Weights of a small mixture-of-experts language model, trained from scratch on English Wikipedia: width 224, 416 SwiGLU neurons an expert.
Below are experts of layer 6 (counted from 0) of a mixture-of-experts language model. Rows are named router (the router's row for the expert) and show model dimensions 0-223. Each number is 128 + 24 x the weight over its row's rms, rounded and kept within 0 to 255. Numbers have three digits each.
Before each expert's rows: a language model's description of what the expert responds to; "raises" lists some tokens whose logits its average output raises strongly, later layers aside. This comes from a sample of Wikipedia text that the model never trained on.

# expert 6
What it handles: Closing suffixes of words such as -ing, -ed, -ated, -ent, -ative, especially in titles and proper names, e.g. Roll-ing Stone, Differ-ent.
raises: ",", " and", "-", " in", " "
router:147151097100124147137092138157113104144101115132159085122159162118123153108154151094177147117117142119078115149095136126094138146111119147143094136151152111076154101115148098169145141109140122163131145160099151121136122145126150145172112104150066088068135114112142177120182084061157117130159135142125073124101128131104140099129114151196131133147143156123106105133141114095139113150165129134136150082098111084124152143123152120148143123142134140102106126126117158139093122076097099119148176163122131147155133154106152141110114144119105128111104112150123125158099140140150125145120124102102117126149147154137155122107154124144167123160092129113089119135121127088092112133120

# expert 12
What it handles: Common nouns and adjectives right after the or a, e.g. time, day, way, same, original, mother, plus some mid-word pieces.
raises: ",", " ", " and", "-", " a", " in"
router:133147128103104105121104156176134135131124140121177121153098143131127150094139132120137175164096127107103131149093156096116107115137121096134084157156138165121163117146117085165143127103139179149134126101080146126108108160124134144140144112152147108105114113108119141137148108101122121112140121122153118123165102131098148102151133147151118114138154094120122122112117116085155163115155137082150136095102130099126139116108093165157181100128120141117127121124088104145163090092082139167163165151086179167133128166126137101163155114120077183129133129138104159190096147138166112123149150120112182114138133137126106120116111090116118123150149126098129092157124102081110154142137

# expert 13
What it handles: S or s starting a word or piece, in any context, such as (s-ince, s-lapstick, S-audi, re-s-igned, plural -s endings.
raises: "i", "ed", "in", "um", "em", "a"
router:140176110118093150129131142178122091109106147118091106141119135102119109126154158095161156134102117134116112122097142137107120122092135135135103140157124147076117054106164065155129128152114161140095115131128155114154154128139103112137117116147099103066168158109114131116138093113120109109128120093139098124141092167102127103163108109159158116110149125107103087134118133137156120100150169125172148110104105125150128157094117149139169141145165144123152106111126153111097088072080140139188161134090166135127125151099149106139143138136142150125107151107123100137110092124166103101162165142150166116150120112112107101116169101141144145157145122106130124110119138123087122119117

# expert 5
What it handles: Sports and election table headers and cells, stat abbreviation legends and season words, such as PCT, Batting average, round, season, Votes.
raises: ",", " and", " or", "."
router:146144108080115146112136171178103143143064099112122107140123134093127139110164129109181128167137108091089105150095152131108114131102091168132077122117179128138095106155165102148130144124124142178158148143086140087139096158126133129163122142160142126117177160141153124134126109128148133123156145118129074134135103126105112113155103136161118104152129129145086135135151106081140143112159175096123129116150134125158124152130122118174139124129141166071128104116128142148116113055120173180173129132113127171115137142105174129122151168147105127106094142110110134144120116112158108128172104114138162128150107100133118097109121136125128122142130120155107094126090123129118128125139

# expert 4
What it handles: First names and syllable pieces of personal names, often Chinese, Vietnamese or Indian, e.g. X-i Jinping, Y-ol-anda, Robert, Jim.
raises: "-", ",", "is", "it", " and", " P"
router:141153126104122105133131159172116098119104165133156138160080135106116114101122145096109172147122126124140163122099158136082120121100121128152117142151157147104144080152141138134153147130114160183154166188072145137147102127130129145167096121144096105092124136138117140129108128114183134123130122162135114155145093112132135108175141170171137106135156095116111131115139081108155175127157147135138142097139127116142093139127110125139156124124168140095134130114102180169140060125138139144170143154119125122160135152088119095151139106149071173128131132136112128148104116120143095131129123122147132131133102092099125106123134138126170119155161123130092117139047136114119164119124

# expert 2
What it handles: Middle pieces of common technical or descriptive words after a short onset, e.g. imp-ac-ts, int-ric-ate, resp-ir-atory; also cell, acid, engine.
raises: "ing", "ed", "al", "il", "ab", "iv"
router:160125161118129164110123164179108147140117122112147132142121151089103138112144116096131181134125155137137124130108173132137138171107092120159104115157144159065133110133129125149138139123099122155139156116110158094148122178124146145163099145157130108089160114104129130139146111103114134117157150153131112166158113100087086141134099154172146098170151115100094122129129135110145137122145110130171171094112158117129108165100103164172172115146157111089113114100108174137134086069125151136160131139144130127119120143100144132155137138140127182113096135165085136175123140136160106099128137123112131149144121140109108106116123095157166104136130082116092144143112138130084174136148

# expert 7
What it handles: Inner pieces of Central and Eastern European, Turkish and Greek names and places, such as Będ-z-in, Voj-v-odina, -ski, -ić, -ová.
raises: "-", ",", " and", " ", "/", "s"
router:128141125090088095131101157151137127144139108155143126127125147104138116083155133105133140103107146129118164141110156140154097173091098131134091107148145123121111093152154101175119109138095155157123134179104146097129131174171166144159137120154071123128136105106145114183161137112127134094144112142133116152129079120143125090133127168154132108127132091133112135103123088074136141120146159131147153071118078103170137189135102177145144106115131135122122093117117164141095107122111107131169178160100134183142122193112148129108094146112124121123130127128116111139127149136160101112133094142143145112139129125147089124124119108131125142141145125090074145105086138125138113117116

# expert 14
What it handles: Separators in tables, lists and scores: pipes, hyphens, en dashes, colons, semicolons, e.g. 1-1, 5–2, Founded: 2010; 16 years.
raises: "1", "2", "4", "3", "5", "8"
router:143161141067117133087102122124120112126091146140121082181112148079182115122152132099158128129153127124113156150118153165125128150097098139147111124176150164116140078115185101150118144102137124163128118151102142123125104113156156122136096112129116116088176139121150125140115137144135131122143136119109075165153104121113099128134123135138119134140144107128127123132088109121165134081123153128184130088104133116137094126135154161177131150154150173100123135134127127167118090076121176127139165138128143158122121172130151118123139153125073119091116124125083115143132133132137097117169122127132177126138139101123135120099147106176120173165142092110115117135115087097096121093111

# expert 15
What it handles: Middle and end pieces of English-language personal surnames and place names, such as Don-ah-ue, Roos-ev-elt, Dan-f-orth, McK, Griff.
raises: "-", ",", " in"
router:140159116082105113137112182119149094142092121128157090148115138120150133135120124114121141135112107155080122180094121148107127154122127157101091158148161142079125077130107084166128167143109134191101138186105116124116097153142149112143131133151121106106142140124143148143119102102114147139176126121138057132115092130107115113139154167144124130175156093130084136108094110110137154140169117108139115134123113127146127110150121118150164100150172134105128123172102180138124110134099162110150158137133164122122105164077125169131114145119119140123108137110120121140077125142171127133124145122143159123138150159125098149102129100154184148122126118129137116132129092104090133074136

# expert 3
What it handles: First piece of a lowercase verb or noun split into subword pieces, often after "to" or "was", such as tr-apped, b-ury, r-ated.
raises: "in", "ent", "ov", "ul", "ay", "ag"
router:191142120115143134121077132124119084119095151124153111163097139082132112116146117126154161135111126146135123127092150169102135156074114104145111150130134151108126083131164112178163132138103150184118158142090167141146123154118171141153121120130131123122154134127155120149114108091092127119104100088138121165123112124131122123121072142145157136135138100107116091147163115107140127106137153118121121122129128085145139140169135125137152151171149146116124119102140141195110104105105135129152154158066107121089175131094183129102122131108113117092097119126143118178075145127181116132145149093114164119168142115103124124115099115136127154153178123115132106137111121114105153111155

# expert 10
What it handles: Trailing digit groups of years, IDs, coordinates and large numbers, e.g. 2-006, 88-000-090, 2-021; also table cells and million.
raises: ",", ".", "\n", " (", "\n\n", " |"
router:166146119095100167146121145126126112149124157104147125192129145090140155128161139112119133142130141127117130150102132103106142141104120108130138122121147125102164117147158097147136117127110151165112108135097177114119114122177138131142130118170133106105130098116148155152169119118141155112147081095141091163115078115119109117157113118152134123163162124123132112125141102116113179116157129111151165089133110078143139113110137118165134112150166127079102127113136138116128099084102138162158167146090135141170165152092118108127093123133075145102119146149114143185113106157154089116170118123092195129137128084143106121122120133122148141162112103113132098112068111123100150094088

# expert 11
What it handles: Capital letters and initials opening a cell in data tables such as asteroid discovery lists, plus coordinates and math subscripts: | N, | M., ·, °W.
raises: ".", "ant", "un", ",", "it", "-"
router:130169134119071149156125147129094096113121106103126156148107132131145135104120098113141137118149102142146147159135122120110107162063099129129082122155124156111188103149181108142108166116124171148104130137105150112151122127160131131114103136147124126064146136107132153141114148089153144128150076090130064142146126119137111107140117128135111127116137111132092096127134106090124126104146150135126120104125135095121114135133135132171158121137146148057080093141141169138112114124145184153180133151080151135152166158112134116120123143143112140093124093122119115164072124110140128088165121125124161128128117115105102100089145144149131117139133068144124087133084143104103125107122